{
  "d_model": 224,
  "routed_scale": 1.0,
  "balance_loss": 0.000241,
  "norm": "layernorm",
  "attn_scale": 0.125,
  "parallel_block": false,
  "init_std_o": 0.00368,
  "lr": 0.00629,
  "lr_mult_down": 1.5,
  "beta1": 0.9,
  "steps": 7251,
  "dataset": "wikipedia_en"
}
Below are experts of layer 7 (counted from 0) of a mixture-of-experts language model. Rows are named router (the router's row for the expert), up (a neuron's input weights, with its number) and show model dimensions 0-223. Each number is 500 + 50 x the weight over its row's rms, rounded and kept within 0 to 999. Numbers have three digits each.
After each expert's rows: a language model's description of what the expert responds to. This comes from a sample of Wikipedia text that the model never trained on.

# expert 56
router:569376469428500559513465522454475490462474551516482496572516464562577501526482571508506494453498475522520532510502508542505454530450446526532528556458400410542426443484511513625509550448441515458441496539421476492541452527503527495520606429478512564501404465453529575492555534547539480479475534526366536497499403451480503549476473504563424489470528423569494498428479515434404585498481492518488473428481585428514481544539575489516485523544433490453574455506553462547493536473519465519539550613520535530415504540522443472571525467449448542574566480579493495554623598483501558524516425431548514554478483518433552499463432452619397567531473496520393522547559471497533354594486
up0:480575519429539533536517474541479519439494566530429555547466575525563446437518489548509487489517493478488511544451537578474547470484516564454422496527580505322552494498573578483481496513439485503543489482486479479476454597507523592572515448560576558553499511527410556579537558466602445514444544514488440485508481530501439493507504487417621570432506597446510591488432478579441464526511540456451497499472435492494579511539541437572546538386523454480523532405390585484497550500440438565546471441512420516472465570498589505482513499405494526448485511541491570545510516513590490491454486523500413523493476456474524447550497529403515502473462460519386532595495439413566583505394
Description: Non-Latin byte pieces. Byte fragments of Thai, Chinese and other non-Latin scripts, plus accented letters like ç and Ç inside foreign text.

# expert 30
router:453487475385484522479527543563498574473504514431452456570502471413478505432426528437532563574505519566515503540568500478433460603535475542548448490467509526507370482431568579455627508541499508551469535480517525530458472527507498543450513493484504529521432435520517539392493506570578498474480553466464589543413438499463498543484516466409534576475502560457462499482524387486484517517553516468495537552517509559502463451547620524587438501521400604449487518548493540506447401525481606592506330491499574512427507479500440492470567576552497502504516468558527429526545429575469402536533538437579538455448527471510476502446553570551452513462438434502472552518501481395554515551544
up0:494569491456451559565541472497524582553390580486501483485512607541465428493435489472459498482505458495525623526533510516472499454517433472454521597500416458599477578488500443462443503441472520510431488516525419512279479531544476546508476450500490499538547431617502542500473540507493588519494479551530486565522525389501512447491434470515406473425494549610541479609532574556491548518470449537609522511482466474520517564389422521454504481578514543520558511557519411490460447465566458490530485553419605475525500449509473506507481466428497579472402423476442474541513462485450435482505523598537521558532514396500533500563569480555530505414504516517456434495489495541486497432491
Description: Word-ending suffixes. Closing suffix pieces of longer words and names, such as -ing, -ers, -ism, -ics, -olds, and the word "of".

# expert 16
router:532494554506448580537519529478443477410525391550592493490517499579458552457523501446547420516436484472498554441503559527489432486573554462431467502474404435429472408560564530508564576454451508544552514459564416573437534561613533488466482525391532455450512507534420462506432494478516577484475477445517474510515408451437517567536504579545455480438425497458536493568513437355533475525471585481499431473450578524497524469467530519453567521599474400465441541569508473546483500504489553466566520559460548399474462488451479536490545568466531437527549496521397517533538565535509509507522465553538559564621487420527537500419477567491512499457515486464515338486476539481559488564541
up0:503523509562519482545465458413480500587539527458573487503548549566553516500405469456499524536477503467425513578394529555462470425477543417548668437522576474524432547499567462574370546562481502531556417508471473472504532421466419513496488562469604474463543560515500441475459558473393536507529384458507591443530506507393543494504468515362435552575552495551504448529446521489492546427512513510555403462552456496474437571460511462485527485427505531491497482467442591540457471512493427436508505495474502424659526564484487470573443626505497390536548500497521480584462511482516501473550515491477480575453476447568501517515550448473491461422563472524512479477522552515485476459488
Description: Nationality adjectives. Nationality or demonym words and suffixes, often opening a biography before a job title, such as American, Swedish, Nepalese, Polish.

# expert 52
router:457502504533391363522507510510457527493480515497485382512490456343554456597571607541525474555467474495474543506561537556561494369560499512558557539433547481543464487534610504474458458494546565560444518573440453407466559476462522581458537471513523431505417496534529421432487442498517457525531544489592487529462471507538491519500431427474532434407565524514528523532497513435508454444506521434473547478445516542407463451553538514485470523552498567487576446528463521529478477458409527516467521533443515348523504513504539493564573488622515462504431594519512464522463528501568547514512583620525560502477535478616516515556464578526451458502474483424524529556446570463494547440464
up0:560511488551425495456478418478546487528502510510514495597488420419503488457462462584524429493459430511435445523423531486472474511525570559496449501541499582573439548456373512539340526474526494486476469378474580475516462411471582483465543465578468503520461516522560500496449386547557479526506557511520455541532569478588501597503501592519463517514521620476439481503437547535465577508524505425588608457497504518451583502453482491471519459498473574494493531503491543479604540410524576370546451505495507508444539552468508496467533514491448470525480478486530467486512496546557552455479436539528519407483597624500600576509667472450564476497531507425486478510458500493495473455528
Description: Digits in numbers. Single digits inside longer numbers such as coordinates, years, ISBNs and reference numbers, plus units like cm, metres, century, BC.

# expert 1
router:512442522457483569484491438497467434500576475523535517556491516585475509501497454508510501532474466483581481571506501450563505509537614515534385486491484439437529425613546589511533442506491377475425547451492512577462497432447592452407513488441563546445547547444491432552469522511463480629493504518507545534427407487389505458487503426552531396469491470426542490509548433496522463543485520576531407447422444570502483457434525432558538528497550442562426532488481370466440535469476551505487442534557531528394560532532563508475505486443447558502524455486488561443444516545427568509548433557583573485580517482504485532439429527422392491562523572502566538559517524539434488507496
up1:492583558556568485422568442562516438490558594507530587471549508454439508363461474549421528502549458501502495534485582485404566508444530429538501396520452451492649476533607521546479439474531500477501510533456557558477553584516527571489480490487477557487553486489510552490545500544476512589559470568573580532515583447467437458539537484416562468479500460422522475502456431403513497531426533403525463484512556556505524490503475478494438473523571544474443570428510554486519502523454504470516456521482484530487549457459481513466440519539405429447480445508577562522463436511586575558495472563504456614617495527489467515382505455476451446505483512480521543423434469468506481581348
Description: Career and nationality adjectives. Nouns and adjectives in sports and film biographies, especially after his/her, such as international debut, youth academy, national, professional, French.

# expert 2
router:550442540530531524459422577530397576450504463379528455510538470494443513394420508446443486531487478539534483500538504555443508498559505541431524508523482468528432478535413614473477450488452487435447563424559478552549584502613516522503474499556508481413482596480381515497547532455493503520491564540510406510441599495550513562587589532525583492495545509454546475445451413551498529593460494458522561528458503465449503455505531434499568487501510489484480459480550486580571624462526565468524442507586440551481435569511551460460501382523495536456441559568465410528401525505491483559459437529513543482521563473511533507351513508512491424523460607527378511504471522507520535468474
up0:465493512412562523464491537427432563416501491532534513489442543444472508529440493396493497583454491506501492528564475509432583444418556516474585517503479517446524509502516563511619426504458512498497443547506548468459483498511450495519420449467518508463519462529497526490574528522570434560465554511503451428558495389417501546494447563538515551581560546527457438510464537512494391538531454429356475469594569488476488533449493470537476589435527475473567438452559671458458564442514553464488394500519464567452538479577461533451484439546400460494516554534482585479438436537477550493494499599443487520572503468452461475444508594495411561532440515472594472545516455554579498587452
Description: Institution name heads. Head nouns of proper institution names, often before "of", such as University, College, School, County, Club, Association.

# expert 58
router:521509503442502493509489621565457456473525575545508438576491572433517589407568535453528521493510572499502507497503466444509506450463609483580436560533421515463471520500623545507526400542549425510547503563518552547415533482479465493539397490508520503423458513488511496478482474417514500499513510449518561409510426547484539449501553459426495524528485518456509528384419550480512409494444462441548556454483483440509502501539470615515526333561691499564426445517569511541450422548514503566418550522554480525497517470489508540485381491502474513487511487431532502454479505482425570497506507476515605593505568494426426566520499493385580566463473514519518461454523479489484520462490
up0:578558457496452561557492470531500523479470499494525536546618560527488513438567502474522471530416548507508463569421423520585487507495538458527375473590425387530467485501518475466504506479393441502612497544578519452436452411553539557450535532507552463474583509524532522480559441436552523441483482490587475479533484581603524535479569488540521456631484537444466437463510506603488487453423482483531399491578491625437498495457475522446476456554519515493504536515456509439534372440504499401534540547362503479533492477545500485473526454480518486479497470424441502401583447485521447422534505397390538496448520516551463470458492519540531494525479505460558499519632421533483527527502
Description: Biographical verbs. Past-tense verbs and particles in life narratives after was or he, such as born, raised, began, led, took up.

# expert 7
router:530541451441578437478508446550483432533456456418420455461556499511580551373552569547617458510375535505450499477672607498513485490527526534587496445463487405572580445484557468638497514506538564491553510602544484476555510553496423528530502492468449523452536556423535470546565545552468500506388546482449534461465454515472578531502408399501506495457442476500494507402458487576527458431421476533476514522496560524513464476522503510484496468455496421468600561542518439479476509505443535521382444614452483403437515446527484521495506477523506499538490551515578431561515505541554430501509513474450596550477492448517482471532462525559581448492494514495499507469445501562439439520486
up0:451481520539507478444512542553541524584537472447518486510487431448522493574475456497485554457507479530484485543519509612452484608551513490497511567534495479443577587396573386461435507463523482497508460503475487479507497491498542542584477471523489388571513486406496483501532446455538454496475504445570520437503446442328465523484484474587407549577496435442455465513528548417436503474422422339471494542518466474539586495520505576545482434511449476551485555468488522409468525594549540483532523518459469476564446508449517534492490539408490476460535467537504555494603479505608425524494571455511385481554586452541482579495539503427443643537517487517463617491445464461539509476549
Description: Digits inside years. Single digit tokens inside four-digit years and other numbers, mostly the 9 after 1 in 19xx dates; also century, era.

# expert 48
router:420561498583515483483542382400489490480513448539522492490441483513531455468390541518526517540574534512508435467518556496521549490493425507525500572561528523485481510411434433520540511514528617450568501502483484456581576556632495445538467536611468524578582461527471564537429506487526421583452464461525514471461404468470401493531495384660590497510556529434475484487558437378493484428499356476481528555488528530403482524470478537502526576565547493544459591492426557450486538487500548483513482542591578540460533532524501562497460540510439491509448472459487508486399493412507468478541483412475545550484498511534472520608474528470487518436552476503535480538528461561523587546517
up1:491484492493529536346520494502530429451555562473547481543624485535471494499493470488471518490500537514554440580608540547435511526496515563489442493461631527500491506511365385465490437464469488519578508445481443467459546496477463528511489471488501472479584467514411504482547490579359547558536522569493408537521516461578540523487516476502449571548429549497548467472505539475499552530581514580424573545437520528513522534488495478453496512488569425405650520497512497526493497497501377512535552404434503519490500521486550454593505491364413501489483592478529531434510493485486378570511536437454454571531519451606556527485530418604450538511427440506485546531529511536445494502513
Description: Definite article. "the" and other determiners like this, each, every, usually after a preposition, as in "of the population", "at the".

# expert 19
router:437568524481565581442515539550452435539496475512557533521400486480462503549512574567634467548509491491489520485505451548463454500405556479552545554499471543517449470474376546413570401446491476483436587525475547509483605580532478472566490582505486483440387580462531576495511544532515493475504481466399603465479464599445547474554529475514616475489484464499481463527466488596508460422439514502430540555543475538532369586558500473531564485499467464457474435495604485574504537509497543514400381562464495481481413521474539529455532445538454528400463452467505493441454510448481571508466542573542533516506462471506447494525512448545527484356433444460490446470492457477491418516486
up0:499482557555522459506601553539505473525429537618483515512590386394531507421560609535502510498442376481426537584548477499459473411572590442448428495560500560543583509504470527495506503490492499552408561461541492471563419451436535529546459475524430565620557508405542530529519509493468549536508446435494517471480537481486424483514499485488447602454511507602544444506510445505499537371412431504528495587502588583535485432539494453435497513564512507431518509491456499490531431494542496472475457463480419478537434385526538490519544469482483574535551542530549526429506476578411457548459448461445520481536515517433403495458531509491540541550403410481542534496423466469519451468530
Description: Institution name heads. Final words of proper names of places and institutions, such as Street, Church, School, Museum, and the possessive 's in St Mary's.

# expert 15
router:456505459554511424566448524476437468457474545402497455623587525433567375485458484568468492530509490527439453534442477518547553533531494525445462536487498503423521503440502455480464448435475541467550496441482434413598435559569498399507492458475481489564587593514433580554504418563433439518495500559456560513499485427484492467508497575547484456548551445466487503536480464509493547467518455474617416499447452471528371494498579433515569524528532528538552469400482472586454471504416436493452380493558522535567563508503405495478514461535544530432466518485483561570522590542457524441596521388547491460514548534438548549543488475497510483570457514539417536424513425476586460506451
up0:457550519441573454524606539454540591557478596434538474492520492493466520589476467423488451475445530432517592555554521491390524497504427486485478470593481515698491513420566495582554475498506512525541522614484516514481449464549529524475427410533460467399477453459537463447503539591500467539464436546511467568518479456524534469501507434515479457480518537478385463566518481499515482461483480528457501394537549502547565467491537532522514468512547524487527520533507473473518428572588402470466494437500504442552505480538496492457510432474562372501541553517500419465539507557492472571496556561465540464490463393433460453587421538673582537525536441518475493562411494522489423527480
Description: Of, numbers, table cells. The word of after quantifiers like one, group, many, plus digits, zeros, pipes and minus or plus signs in sports and results tables.

# expert 29
router:510477505445460552500487455564459492502474384485550479493541470470455474468498473558507474464520481449472445470559475451469488517495545476508478488454512499581410345507488521492456565478534443521460520432568418618494560470560521506526566597438480491528427539460450483421445641452562531521521420475538504563543542546490450533541481545440531545421549539424525513564520465526482459512518494491563534489594575478553503532556434492478588499513420557492558468579508538490504521662395641522532601601529504430441417521534584508535420508590467496494455521495460422479537462463495517500433560474504476503501531509543523605479492517465450435444559460483555510479451449601551596500437
up0:508545459545507467409405455572498604531494529462463485510494470596465476517465507505466461476518414596461534487479574495468501520575534559592520574441450553412478503462444501609511427541461529470428502435564468530565573520550405486484507537496522543446444492507522526458462492471497446470440515540536493525512546452410483498462534582521545534471475452479443551501438397433413501454457459448493448548457465452500459487530458533450524532513415541442518502499519642608511446490472579502535420469509397489567494347516509533579529499487552480447499414452426492599503473460520601540479525428519419401530485495594614559440464439557557497509539492493530620464534519468548522512521
Description: Suffixes of names. Word-ending suffixes such as idae, ism, ian, ics, ensis, mostly on taxon names and other technical or proper nouns.

# expert 10
router:471534442538458516531429534442462393537456512493569525469531493537473461564412605618541493529470482575546430588448558553486559466402456567549509586532534544516483434451464540517488487623532496468580521489521492434458487585483448495444488445520533511471460477417537555460540460597430485503485377535462465469505459408371536465495510473556473512486507399523538527465438497578468458457466609524502447603538506465540529441477434516439430535470496491442516492424398530481486470443563591495480540417427455589433515442593474520491508534440494451460496469480547517468493532525523439557513574479467423546448550499430512480524410507491539558639452443531479490524493471482442573467507
up0:508470458493590575584519523448520502459591534501403569466510474590459580509532515466418510477525569475507527512553472457505557488514448513413494469547487551411433467557492598428616421466485455515407453506464554505480512511491478454456386503376550601490598521497530507498496475525547549406448600505514393503448456486512525512515567496547474470461524551491496492527551526505514445509529520662511412492447487554508506521489499555459541460523653471491542440503470492403558395462455458511422510443423446532465467477504527519485508416481486516572425554469509455442504492589397482568470519456458494493483455473433566467533529482597482558540556574500505510542604556511456527577480
Description: Table row starts. Blank space or pipe opening a table row before a rank or number, plus colons and column words like Pos, GK, DF, votes.

# expert 55
router:512472466546524382483445601453537538539507543559535553456556552536479587510447581429497526499514486506578618527511528508488486573474493603478509516517519551498525448548505458458568493465501529410450596557484502505582534493469410574440468372542529410484532492448538570402498542557512479370409479423436525497538534463461497511474553499479391534568468526474509482509451466541477498361406493553417529459482484504506533535543451491527526477539505504547538592479464387427557480483579464468502414476448475452496524429512501513552576426494516494456501485506481459460484503380474574545539520559435485476564439447544399543504466497529426547434509553515518575479419537626537466461501
up1:481578448497399425525576496481477510636563655497472580505454493559495540458474520584528523467574536522485552611440439489529470503504494496511455542519514531421446540604560553420367392536505497546444485540522483561559574531429490501497505497458549453436440455515485547515568444540567520547542529532518540411508520411459554489523617528470485550550520591596366506529460443563479443510484534454532450433515510511526457567489404471442436498521482444571478450496478472418544571495411545506441503464398532549561402493436505440548506442489480570446511486519385506469483490499408498443466500473459519523470525494512539475528531495502490475590522579511532512582483456501457487516502
Description: Mixed function tokens. Well in "as well as", pipes and football codes like DF, GK, ENG, and words in title phrases like Minister of, Sir.